config = dict(
    experts_per_token=4,
    moe_layers=[0, 1, 2, 3, 4, 5, 6, 7, 8, 9, 10, 11, 12, 13, 14, 15],
    router_score='sigmoid',
    normalize_top_k=False,
    balance_loss=0.0132,
    init_std_router=0.031,
    norm='rmsnorm',
    rope_base=5740.0,
    init='trunc',
    init_std_down=0.0,
    seq_len=512,
)
Below are experts of layer 8 (counted from 0) of a mixture-of-experts language model. Rows are named router (the router's row for the expert), gate (a neuron's input weights, with its number), up (a neuron's input weights, with its number), down (a neuron's output weights, with its number) and show model dimensions 64-95. Each number is 128 + 24 x the weight over its row's rms, rounded and kept within 0 to 255. Numbers have three digits each.
After each expert's rows: a language model's description of what the expert responds to; "comes before" lists some tokens at least twice as common just after its tokens as in all text. This comes from a sample of Wikipedia text that the model never trained on. Tokens count by the router's weight.

# expert 45
router:122105148113105159142115119106160139128164105133080162157102136135109125122117113117153094133127
gate0:107092126153147143108103101116147122124138113150139146111174163140098117107175143138131113105118
up0:133141116146179152124145103136141125157114149114138146125188141099127107100133122108119162131134
down0:097121159169162077127119118155169122124138136145103143095155142098137123126127177124114108121108
gate1:142107116171143125101134155127112093158116106151096143091083098120125159132177092134118111138152
up1:182125081173162166099119113115176102150150121109145083108109152168156175136099126098081108133128
down1:104119090140137101131111148128123121112139127133133175115096141128134143158153113177171109111136
gate2:136120142120086107142153098128141150155129126100144120157123136103110054125132127147130132152062
up2:138140126162129185099145138100125124142103142110113139098102131093137134134140125108149114106133
down2:165116116107160101142151134121128070115122119124108147153150160148132150085152116116130120107133
gate3:092112165106119124094118097108117170154148145065134150103119155126134110070142106123113123097108
up3:155080123122150096113147079150179155118147142087133131097094103123150134165148141133132101111137
down3:186108122123085135152154124137134148112151104128145131126117122115119113148151085117146118139185
gate4:166121178140084129145114117108121180102144089143116151135125105126066124123134138129155129120157
up4:106105119168109143100066148093153089115157126101147160124149142106166127130128137124129097146168
down4:094122084152140126149157132104133107120113099126121134169124094094154128129134117136160155119112
gate5:129142160174081120149119171104151116118168117152137155090125136122160143139153121110113121147171
up5:137117146147119157120133134108131147124134138101065140098161151075140147144103110157116079141101
down5:096126151092132168147134123123120105145142131095117150126115108091122141108117130140125149131092
gate6:067141130092128145102132152150114116137118153135156130147122102125115167163101101085139128132138
up6:099163193145077107140089176122132088166167116103082156083084128165131128109127112142107134140085
down6:130146148114105108144161129081118127139127103112155099077145114161099127179124138120125139146113
gate7:098146146118153065123114141147126122136164116100118174087130092193145141131157103144090086092134
up7:110109158116080170101154167133148116134125120160121142132130105119131101099132129103110109104100
down7:124143162165098112106120124180139120146094140147116133152097138145075091122118116150150145100140
gate8:128110123115070130129133125092106136131129120106125102101170093143129101116124092152169111121151
up8:148140117135084081134083141127164096114106142059127138108114116144167160129173145159104118108145
down8:113122115108120139108145135135173106127131156153122122169127138134115160137218162140089131145167
What it handles: Year digits in lifespans
comes before: "\n", ")", "–19", " –", "th", " ="

# expert 33
router:103135142116111120098124123147133116170171097159127149117111149114135141121125103153116122101114
gate0:093072155155131143078113123139143148101139125129174136137118153131151117117093135132112132127147
up0:087131101147111175134112126129117127141117142116134134097121175133144105131092087134110147118140
down0:165156161131117112141105137103129159121145163160105135108126129125137118106118139100102105144100
gate1:142105146132177142159137147140137095135072129126128117137105123106165126125186079123141129113137
up1:144087129148162160140144101085144142118143121131136112166086171111142147117081130131086116101114
down1:115099121132122140121126121108094125103118125093100170152118102137102138149129126156108135108097
gate2:172148133148092130105132087112112131121151112110102149140095142102139104160097118116122180134092
up2:149134135122185179131109126103147122132118099123142141123161116108169109137163137108145122131165
down2:098114129165140122086139144125117111083147104147156180135139166138139145039109116123119167129177
gate3:066107179097158083115102124120172145147147168123112145084101176138159163113147133077132132102140
up3:139090129112145105135139117164157160137151129106130105147094112095147130140133163129106093137149
down3:161130138134074147112144131136177081135108113145139166115122111109131139112131112104154078103157
gate4:106136109172127098134099144104145130121112106146158134124121115104126126143125113155154116153143
up4:107146111167150124168108127111055081094135112124158131146164128111114150159100138133142130136152
down4:114153122128156110131090116082115127135160111136143100142114108119093122150113148149130174120118
gate5:157161150192115140090149138087112096102158108144150142106126156161141113165113126146123134165175
up5:096122162161122097049118127106127139148167116127083147165087144087129162106126087156133163158109
down5:100142147107094148155111122129129100165139109127123127130098094119084120122137112111151139181108
gate6:096148162089119157141112118164117123155133129117146105150181128183112143141111088119140153096083
up6:143113141179109130147133148119112100138115121122125170079099089092164127067146098114140125100122
down6:099114166120156136126126149118109099141144108163126146121102164119130152161093112107132113120138
gate7:099157153173123099110106136132142142140162134130092128113105090164150116092129110137136139100127
up7:091103168095144159130139136124168143104086113135087096126112088118103114111103126131140133117116
down7:093124136126130088120098106110145135156118162114139140100127108102098113079101131154141145122126
gate8:105120177107099139139122097092166152133140098119131137108139120149144132103078110111148118089186
up8:153137132109103111142100122114104146136118135082164084152135144108166120140107171154131098170142
down8:129124130106147070094170107116123131137112130117098182140133166157135116112150120185146121115166
What it handles: Paragraph-ending line breaks
comes before: "|", "\n", "-", " The", "The", "==="

# expert 43
router:092132118132147107148109178098145144138158117112132164118094149108061107116139081127115113118100
gate0:131099142178096178111104138135128131106135145147155152113131122136140129109145101129120115137138
up0:127111115164104143097129132148134120156140129138135137135129152109136071140168139127093144132184
down0:121117141172112116148102120135142152119162114154140119124124154120121108092168111123123128127143
gate1:119085132122146104129139146084170085118089141130105124061119089120124132142170098140108162141117
up1:163100092145157185123151090091147125151144119119141122154110181120132122138103137107127126132128
down1:132116110160121135148132139153135132116098160156110182115106147106126146129140102162122103111122
gate2:134128126133131136145119080110118187102152112124141140127102073111105093163097123138152170152066
up2:107132168119122159131093127118137103144115141094153145081179142079161140149122124124142104120167
down2:163129115142129119126149130143157145120138131161196152181111184133163158088157124114118129126113
gate3:074089155132148072112075090140147058136152185078123138076128171100143098127138084091132145117090
up3:138117133114119123119139131102144142149148108122111173132102104125124205139150154159124082125157
down3:130123139124106136146175110121139130135112091166134170121138119127143142114176101106129163114123
gate4:135127145163142095148115173117127151129125098123141160109137110133136137101134136155126132111163
up4:072130114164130104098100164126117103154151119117170174113110156133119144117102145135133100085135
down4:103133107102155121113120143081078139113173079157164130134127140137120166143147103123159143104111
gate5:112130122141133101128108133109132091103120120094160134096158162153135121115165131130119143127156
up5:119135129135123134114121148112147132109154120123150144135132103093114156107130150110114117118118
down5:132171112121061099136160150132100080143122113122137130105097110121132111094094109125141166158124
gate6:093154146136137166155130151145115118184165118150097110133120105149125163131143080096148102078147
up6:086154130136080144138131121136123132138125136130107137040096067118124108137122107162125156144107
down6:175153121129147101166130119128121122153139124120153093174131124098172174129149134139158119096073
gate7:115138147133122108139081146112136118125125133114122205112129078147127154107122076153101096121119
up7:130100152132109141125147136139121138113124141092109116097114089151130136081125108110074123136138
down7:091106148174146065110136125150153143125126159127178106133105137136142136112099144128133167113126
gate8:179136140134100148152142122105110134111123118079118102156114099092116112117114079180130110126133
up8:127117151132102084115090096149144126134125125079145113154131143138141160113128127173092108142134
down8:133120127133084144149138164136127126140166140180083157148111123132097133183135148148160128155183
What it handles: Sentence-ending periods, years
comes before: "\n", " The", " He", " In", "==", " It"

# expert 37
router:087157104120155114086155140121121170147161135111107159194127151125096134125139120155146140134117
gate0:126123149141135154115076151162134163098120137142136168122125125129136129140174125146116105116164
up0:147131132166149168137139134114138119170120138143129134096149144131158089147149122107075126143138
down0:105155184106177103122087163187167126133153129129136131137107104110118107111190137113115114123133
gate1:111098139118148110094123115112130119109097117111099115125115101105117102134128075133155114113123
up1:144116099155158161127100157115175110170130137094123106145112179087138114107135123101104144112136
down1:102123114124154123152111150143071150086139113135114153124134119117127145128115098157139146137118
gate2:153148125154146128137157101127106148126128126106132122143120132069121091135101126114137166124097
up2:125128175111147167125123145089155115119129114144169165095064136109123111145164135117122144149150
down2:158099093118166120125101139127091155120144122116100106143132158137154120111180132147160147139126
gate3:083138157155130087096138120158200115166169169130159157120128159133109137128153078090130127091152
up3:131139122107186091149165104120127120095143137084123142125132109102123153140149168150112104127139
down3:148104132099107164169164112135102126127115101145135164107143103131154138136150071107137129137129
gate4:135130141126109128127112123106120135094124102167155136135121111117144115143139131155159139132136
up4:119166151140095116114085173101121063124142106120185146153140144121163157145052134122106126143124
down4:131114134111104100139132110082145128116098106116149146185127141116171143175141096117119170132107
gate5:141172118195098108100159133104130110121120127141142159125163151152111149145156115146096103161159
up5:102116156162178137119133122087154154112178158143139130161087113090126109128112142156119103141118
down5:127145138141101103172143139128122171151128148109112166100113143128118144135122103136105156191123
gate6:069182167108092110136131081163114086156131158114134111141117113154108154140077095108126175098092
up6:116169127116104205154120178132127138155111097115120170072108085127131117120144102122157080127151
down6:110132107126103132150145157094131161140119116117138111107105142133101149146097146109136094131082
gate7:112152111094106126122105143141144163145144101095106187132133098163124152104092081160141134123135
up7:123087136143104145159108127144141105139122119119115097112144108134138145091164136111078140077134
down7:090124091160148096087108107084145152135122166129071126102121092146095140134116124131143140088114
gate8:138153113105092131170117135106106101148111142126117112116144069149113079116114132149130121103151
up8:134078178144105064138125119141212121124126124135134134139133127130137139094147139158106100132114
down8:089136129141133135135123153149162085122154129155108139160132115133134171147143141119148086164132
What it handles: Common nouns and verbs
comes before: " of", " to", " that", " for", "ing", " it"

# expert 25
router:106125155125130125122144124119154116183157105152126140126131152108138143112125096135126132109111
gate0:102098180117119142101108127135161112095123121134151151128157156153119125117116127125148110102138
up0:119095110163124187138150113098135095144105103126116149108149167141166090102104138104111134117145
down0:130150138145162130117109119182113122135141098156113122139137150080096128143149132083111084149116
gate1:121105124147156106142105124112164110146100131116092111135123116122153129102150118128162099124140
up1:138081106130203168133164116115194114122119115139173115164122183092123155144106142105059128125124
down1:133138093110121159126120144117112129096103136124119147112109122110138147171140108144136138104120
gate2:126094128137075107103128083119089096150124125098133125128103121107150153151110135115127147141112
up2:157141149136194168136136136083151134129130108162168162115164153085134138119132143079167124119180
down2:114111160142141109137099130125115128108126146149147188120137146117123153053136102109119127084169
gate3:057095168117137070120098108117168112156115155127116164108140200130151130105125143104103136083123
up3:125116120140136112140112096126171170113163114093129110113093098105105139128162163160127117148115
down3:138112108107095153117168147138161109117110123114155165095109099112147204180142110097127098099186
gate4:120164147134124139154114105119131149142116114143156150099158165096112131143074134186165123118116
up4:122159116192121115132112154102079102097095117112162132113132125118145143160078123155122088151155
down4:140128114109130103112097151091142135119158134129140074155122113131113121164161149162133157124127
gate5:132147137186126144098108127086165109107170119150112115116163156181118150159076139131098159136140
up5:116109150126133093119141107093146154150149092144123139158098129092139150080140128147156085118119
down5:093124168157134156173133120107115125162107126121142120124089118110121126109089102140167129189138
gate6:117140167126137140104124154159132140159119112108138134149177115163126158149078091109130146116116
up6:125131139140084143163128109127097078147155134108107144078056103089147116073154086141144116099128
down6:117139143136145157124169126111142097168156131143164119125119116115093151189115134152132123145133
gate7:094168136156109118104106120162142136135170120120115152118091079162173137111108103169115086085128
up7:125139147105133156102132161142181128116088149137087084095122083158123135117149117116096133110098
down7:120132140149100145107093098098112161145120168098105142085112134151143144082112127147108158146137
gate8:149150119128139111136138131086137177121144138138117118144117076181146134126142129154126179149130
up8:132106143111108128149114091143142104119119128086119103098154157127169152114140147124123104155147
down8:120141088128128165136173111128080095146125122144120167120119156129117124094071147130111128166176
What it handles: Sentence ends, cell breaks
comes before: "\n", " The", "|", "The", "In", " In"

# expert 32
router:094169138129131111133100158124126124144170151142130136163133162135106134084142108104127151131081
gate0:137096146130123100128117150205146094109138156141142165129157123144139126121151109120116142124107
up0:137127140161133130133129108140111108141117116112144139119143148134119103134119129123113181136129
down0:123084170180149113136134134170142127125149140173135120106125192128124141091159132116105110097130
gate1:087138165140149109140129156146126144110123142113099080109107101107152125146158083110161166137128
up1:106091128136154172124121160108146130152126095135172110138081168108131125153097122134121125136098
down1:092188106143119134097133175116113102110111156110089136142086139097142131092124130159157155109106
gate2:155156173153118155155137081098110159124161094122122121132113122113105101146111136147120178129124
up2:131145155163162125117101140118143162160127113131172172106136141104151109104119135165146108111172
down2:163138145142121099108165151147112109095182082115151115139177165126127128116178138138149167105152
gate3:099142144133130076085076120169169114187134144122152131101109183134144122094146121115101127086138
up3:120102104125118088151172120112165169100175138086097123134069107129146167155119131132150079134170
down3:127124108096111203077164127113126148116145088119117177107115117144132110154135162080178109151143
gate4:124116129171124156119107130130138134136168096157156120150130166130136071105138129140157137133093
up4:114146124178097155150138120088088146114117152132164194116137157135122147136077147117142132136152
down4:084162088096136088119137116093122109127134097094134142141100103137133141133171153142116146127144
gate5:084136128190138101110121152099137092124190146138129129138127129155125149121148108078121139120144
up5:115135163183142122141122114126106115106153131146121146136104125086106174094128117128091122110121
down5:050145159112118073103159153156134151120100163114109116138084157146138121105166127089138113109116
gate6:093139134134130167113145120183129121150184160114103106121133084133125141132083097114128088112095
up6:114185170135108131142093148135109109145099136147150163088100151144125116158110108127169132122124
down6:146135139150107142132137166098105162104156116096149104105111128137132123134140104137113115155106
gate7:099124123123093122140091135137130128132184122103125175139132106145127144095134107120116127098142
up7:123138141144149111119176169172123117121123140150093113105101080159138120098109103143114103080134
down7:105131132168157109073091117153150159113110158105090152126128138149083137108105100141123170111137
gate8:139132145121071139123119096091143136115101111107132117127127094137157158132107126128153106101146
up8:138087139126103095116087132135137149150180127139143095133141145102152093135145134157103090137156
down8:095134138132138126125139159101148120123141151117111153144105148081128173111138144159137121138152
What it handles: Career prepositions in biographies
comes before: " the", " a", " his", " to", " with", " her"

# expert 41
router:126124161127155090118161113120111158129166135157072155123117136111113145102087117152129130130107
gate0:150109131173125130089109124156101135120150142137130119156143164139117094104141111111107147125091
up0:127104121160159171131131116161120120172116137135143094135188182136135082145133118105107158130139
down0:157144142142181156118071132144137136143128146140080120144119134123115133110130181111139104131114
gate1:134115116148134124118122140123144117128109157130096119079075119103129142119168114148137122106132
up1:139102097125173169125131115137191149156166147113164154146143166099155131175112111105094118128151
down1:112145143152110136143103136162135132098111141143104174121124139118153172125138123152118141122134
gate2:106116143147134102143178107143097112134120144123090146114076133096079097135128092126142154136098
up2:202134151125191185134072134082158114122161123108179151115125167100135106131120183131148124114173
down2:136127098110162108133130144134140109102151138121128117195161167145168133108160109110138142119150
gate3:110155147137102137107077131111164102153105183148134128118102158109155109114154125129105176085114
up3:143120113142136103130109091116165162142151112066101154135131121123138132136130174107124106114157
down3:112094162121085159113180094095131094153138101130131143136140083104113137145160118114110112131103
gate4:116098179126102129152134125151092142111141129142109081121104144098129138118139127135171111113124
up4:116153150149101111119093130081088098133139108138156160125144080130128138121132126153119154145171
down4:120148066142110136151115144125134105102147121106155122150153140147117130135089169085144133116125
gate5:151117121176102086127134136128151141125139111141153160110141136128109176128105120134085123150178
up5:125131182161141118137125112107154130130161129170130146107097138097124154135131126137133098140098
down5:099142121136077162168141128136125128133133116127141120157180160097114119128122131114140121138091
gate6:112204148149141133110114142165107110164153126137089124104129090165101150145131074114143133113131
up6:123158162136094143138151144124167104154148135132128119068094128142129111117099114143124142127082
down6:093111165141138101157126130114107146134135130163175106108111140083162131136104094118116137102088
gate7:108136119141098128143102106127100136145169134091158154100155101183141143131153101153126115104130
up7:111117190114126121134168171141159131147122162132103112096129071128138146099120129111089149088116
down7:088143134152130130118125101134159164156078159107109173121119106126142151115107109128109156119088
gate8:118117161144120098116161147110146153133125140135133122150160074122111081118118107160125111111130
up8:159137144115084097175052134133128084109152145103146107125135139152145166109144126170132088131138
down8:118095127150152121147149091151167125147130166125110126117117143104132164170111171137121111120163
What it handles: Years after century prefix
comes before: "\n", ",", ")", "–19", "),", ";"

# expert 13
router:110159138116118100100099161134186131138137161130094140130146156106128082152110109092137114119115
gate0:131098150113103133095083173125136126129138140114174112172114133121117136137126148116150122130148
up0:160129133131147157131134102129131117166134130123120096133149171111155094127123126103064148144142
down0:129128184152154161127128130178147149136146135167129151147118177128128103109171156116106119138134
gate1:102159151122185127122131164127120088137119178134103125115129070099130129145164075145119155120166
up1:154144102155143173156123123101153137167123134115139101148094157104101135154080127128104113104130
down1:130149124147117125156121151120130123077111137108117163130102121122104146161140137166054131109103
gate2:110132148131140138147180115146144170130109148124094140108128125115129080133128148131142181144063
up2:125140146147166158149109113100118133130108104109129147060119125113166137123143139112131105128146
down2:123106144116150143067123139120127138116164149130138148189116181132115151116129143110134139145185
gate3:093128189135156116110095130138141131156130151096107132110123174093115080113152123112123112085133
up3:161107106120142073156112109122133126138130094075083120141087126131155153141150151106121088149164
down3:161104142088117138131164149128123142121139104166081138118127133114131134135196108092177155108119
gate4:123121115149119128138152159158145122100101135151081110119103146137132123137107137171192121170107
up4:098109108138121128159120113109136122136116134106116182136135139102170124134082107149124100138105
down4:110127078115092163112129117104148102111119073128178103122150146135112118132126130071153143121160
gate5:114131109152089152124124141120141123125192125147152107130157130148131145142128130167140143143121
up5:168145183164135078123138127106165155136139107097108148141134139053130139087129125148090120122148
down5:117164119140101133170137121135139136138120127065107141110117138090136116127115117131109128169119
gate6:077161149107108163148119161163116092160162120125111169155130099144099138120067083128130136080091
up6:113168162177097150160104164138158127135100141116156166108118119147126109134109127153114116128112
down6:140151149141115125151143149095128141136154123142160146096088162136091119143149100119110135146131
gate7:087165140147151098121101120172107111116140178098164159123147085147132124136118111149111142083149
up7:112132150095100129120134167135160141140118135117113136105114075126112183078145129158107121114118
down7:086123123127114147099115121125130135143110148112091157094100139129105147087128125154070161056135
gate8:132110146143114168144102108091161160134112141111122130118152086131095130125104110167125137114141
up8:109115122086104070134120097101121145108145092100154163147133122085176164092118154168084111134131
down8:116124130119119162119141114138118068175119170129081143105103101144158156161129097129129155124158
What it handles: Ends of noun phrases
comes before: ",", ".", "s", " of", " (", "\""

# expert 10
router:102121162113129102112146139118120142163174118142159144133131148103140148124162104131142132089105
gate0:115077131159113153128119142129162147135123110133123151172160157101152126085172102104121124126108
up0:156112145179106187156133148130142095179116128121090125157147154104121075118124114146059129122113
down0:150080166109155085107128137139151150104120130151100122131096131157136090111185162115172074114134
gate1:113144152137143138174127162121123090138100162138089083105142091104152117101107113166148152113140
up1:166102093144159208115130092099160126148123118128153138153127156098103125135123136123106133151113
down1:124139123159111159116143149146161097107089153124126178080131114120127153147150102161133112105121
gate2:139111148149129157103124090135128174105136142131091132146118097138121124137120134115146173137075
up2:137141128135164163147120164108134126130122118145152177095148147128143135133128158092133137120155
down2:138124118147165104131126157139153142128150113116161134149122154116133153110123125116144113124135
gate3:110146168099144100148110101151141110138156138108147142119113169127146119102146087101112159083141
up3:131129115113128087152127123192085137130215140096120139108109105149117138167146135129140091125110
down3:174119163064119133112161096140099087152104090112136141126128115134139118163183130133165096118165
gate4:093097163151139143152124128106125166124136117150165126126073091089130123125124134167162138142115
up4:076118156192143123128121134133071099122129122098176143109123106119129153139102106189123115115168
down4:130136129140173105155087123120095102128122119152143110144125133103106147173101126107132152167104
gate5:107123127173121044151121133088125148114205135123162127113155137149145096156122153111102149145144
up5:138123127127105094119100124115152137140145139165099155114102118071120149096141131153120081144119
down5:098116122111119149157142135135115106137106119104148094105128111102126119124125104128127086149108
gate6:082118158101146128116128136158088109164105131136119105117153121121124173132100086115138095113067
up6:148135121161085145143085140127107063145142119113138189091082095116130101079112109153147145094160
down6:099143152132148151130117157103136120116112121115180131107120122144084127165118127163138116154123
gate7:097129176144122125088109113127125148152134123108122140117117089148151169108132078168121140100139
up7:118102133102136137094138164111149138121084122129107096105091099140120128111125127183123111101120
down7:118125136168149120122095124118138132199123173159098134132133153125150130100110114120111139161156
gate8:119116126114083150164140135078159146115136124133146151124105124126119117082082104118140124095155
up8:120129134124108075135094132115108129133139167106114095130127132125172157142148156133108070162146
down8:141114132093165106085180117117114101159102103147062143160108134130130107147155129162169125129132
What it handles: Sentence-ending punctuation
comes before: "\n", " The", " \"", " In", " He", "The"

# expert 17
router:107124139092123143108151123153156119161161125129070168123136154104091112121130125135105102139116
gate0:089128122169131157094107138123184149137111120129176183140144111137089131133179117133102112142168
up0:152154123177120167132089118118129146143097132103149119156179142146136073112154166126086116150142
down0:116181177150144132118117164136162149142121112158094145141097133105113125109168105123140110167126
gate1:099163119143120138132158134135112093114139138123112157134085101109128133122169106154132174134123
up1:177088127156153117112115132099193092153126118112157107129111160120145109137142105103106143159108
down1:131130130131131112155142164088074148094142150127149172088146124122141166098122120153131161135102
gate2:146101119147108136136138110144109138129136144114153125145144157121123117147108144130120151125128
up2:119121127123161085115146088109127105161081149115130170104150111101153109134156145102154135145153
down2:161100102114134082118123120157128118097169099108121139118149202135145134114178115145144152144142
gate3:083125158150127132112127087154192121126104175143145139107126170106150103123148094115089150134116
up3:113110133116115093108184118151116108119205117089102105124096122103131153144100136119134096122133
down3:176149160110077160147168103109126100109147136153120137091108095123141144119166112102141132144160
gate4:114078120136135111165124118133154147165159101182116130131106140122117133114117100135176141146144
up4:115126101197083094121109147100117100134108094119162150110190126114110170148127152120107087137180
down4:107121087100149102157163149100100103102117102106184123143134120129130157140121148155115153166105
gate5:165120110151139141132130088129159130112138153126160137103156150162119142131112126102158168129115
up5:105086115159115141116140107116119102111147116142080124158105109064116150126061101159133101134135
down5:096129118159101146131152171126152099130137160124135125127114118133117136135137105143119161148136
gate6:125163144114148138184123147152115102153148154101086110103157090134109147179062076121121116125070
up6:103176137166071161125105177125160120119084084120149150090082111157125082110103133132132131114103
down6:139117130139153114081147131145124148136167084141125134124135138127109161124136191131126140116104
gate7:109156144153108090138086135102117151148158137067103181117065097151145122088158118169109103121165
up7:076114169105161132113133163134174110106131138141141084097136084157124110114141099106095088103118
down7:117111128154091136113105095143148194130117145100121150153084133167107155116098142157137136115106
gate8:157122141161105125136125114083161142119119109109151134127132059119141135108090090152127131140166
up8:139083136148102043122093151160111114120136155128120097134125145138174155127122124179109082125141
down8:128113124123133158150169118129151154151168147136084133163122120148139164147129136125156140146147
What it handles: Verbs after was/is
comes before: ":", " to", " in", " of", " that", " a"

# expert 23
router:081142150149142068086139181149143126151175121144121080169126155132103120104132143127133116116127
gate0:130141140164139149098105119111137114124117131131157176129136172103078106149137142125126159139119
up0:143130147183143172101163125141169102158109160122128137145174158107165074124166113120110102155126
down0:139129138143135084094093129161129147146157108153088141151106088136147075118136188140152078139118
gate1:099107147127145106168145129138111138142167122115069092096114072123130143143154105090136106090123
up1:178109064157145185127081122111167095120132140120161128157126173109107106134122140157097129129133
down1:123115136167114143149159136083093092128132110120111111099134150094136209146116082161114122077141
gate2:125113121113146122118149075145111152101123109111147112154073113120131107178069137129105172127092
up2:127157149138172161118136115096157134130156132149131181110125146116152111128127133125139130130125
down2:121130098140137123113144160177106100117185106130124111127150140144159127096157114137123136123099
gate3:100121177123138121098121145153169091160145162143131108128118169125138142099180100062112143109147
up3:147129143155151106158125126139136133095138122105091147115097117115132181166153154147150092185106
down3:108098108112123175142154120095142147120132079139133157122149097125107130141138093093118135120140
gate4:120121166158137127122134142112122155144152125167152150122104109122151103120087142132147143128120
up4:098142154210093109132110130114093079142136156134109174143126125107161124113062133157113122158157
down4:156114115103118093132160122134123084096140094113159097151089108181164152126130142062147185142131
gate5:153116161192100096108149144105153099126164140153129135132165156141111111106143109135127119173149
up5:105144123131126136107107150086143123108119118097094138135105162073105156137121119153124106118122
down5:082171123083103155125110106132169157149121131127114151133119150126122149104149100127146201157136
gate6:076179138090126172124103138151076107167135103102092115129142096150124159130093097079148139128084
up6:143167166132073211166118133110104091098106141104135159075103072149132113156121108144155058137120
down6:118145160105121094143122121162122121126134163121149128124134135091134128172137144149152112124124
gate7:072128129135085112136097119136151143127160119111148167117127127141156111086126122124118117057135
up7:112095157159118153102152147159142158115118142159086112116130102140107115128148084122126130126147
down7:140166146136134084090126098119118158163151155110120147133102130173129136127122121139127117124089
gate8:148102125137056145129146116102113130130144076129110170160125121139115127148126150162108152116132
up8:124087139147108090094156143155106088155182129136108119122109158110139108100143136169110103100124
down8:085123079163107126117154155141132077149144131152144115147149174121126172117140137129110121170176
What it handles: Main verbs after auxiliaries
comes before: " the", " a", " to", " by", " in", " that"

# expert 26
router:108148138161112132096124137133163104171161122133157147133121121092149119127151108147117139102096
gate0:128084161160131153086070113143125119119148121094118149175115157113108084100162128144096103122132
up0:145123119149140150115125129127148149157107150102107158151151164111128073121152100143071136114129
down0:134150186132175133131081120167112142139120090174107157118086113098156113105172158109137097144114
gate1:141118136131162110119140157128146134155125169106100133094107092088132097135163073131140144125118
up1:158102129135152142138145101132192110076123146154144124121125133069109146144131148125074112085120
down1:114129127153125128147102139125103110118108151159122150119131101083141133161104131134119131084091
gate2:129142096148132096122138098135110150125130143129094118127114161103151114160115094089146180092086
up2:116138178138180136101132124091126113152121085135182150112134151097179113158137173134157153124179
down2:118132140129131086070146136149119079125154131140131146151145179122160134053116115129104135098122
gate3:090110147121134104125107097122159126158145167134113158136142171120150127099204108135099153060104
up3:128102111114147093157140088137156151140141134075120139136112141121122165131171187139112139147151
down3:120116147114110161139153133138115143136123126085121163121137082118104108144161147150157125146180
gate4:149163127151091161139137138111133131138115102126151118114131142104087130150070157154139146128131
up4:150169109170109123118119147100093074097128117095170168107150112104126126155069144126130130119141
down4:139131123128111105127068172107165135116130154150149088143113123138121125179141158190143135127133
gate5:117132120172122074113165134076159157101153108141116129134167131126102080125124119131117125166141
up5:079107144110147110097134109098134117126127109144102117161110122091148162117098088156129135132123
down5:114167137127114128138144103132101127113141096093122119143133139147089159156119131120152140154122
gate6:056174148116119120128116174155111125154167144121133090122131098146111139137100061086170092099096
up6:137145164161109173155059131133109142146102125106100167094079133156116112124155138178132074117096
down6:149139122109127151154122162093084140116165127156144125105115133144116138160135123149132165081121
gate7:125153165170127081115095113154163142148132146133125120103108100143150137108110136138137137090141
up7:105097163132135136117135139139176127121095147161105092104116093134122128123111140114124127106127
down7:100149144132144101117087109094176140161113174111131152129105092109108110111127130159156146131115
gate8:145157131158095112157140142098119180141114150097110102141101108167128120112159087167135144104127
up8:119105170086104090094104115144126110100149106127132120092125113129120112110137146150102114179185
down8:107132104119118149134184095137088109156142142114102151120122150145108119122073143122121110164173
What it handles: Paragraph-break line breaks
comes before: "\n", "|", "-", "The", "==", "==="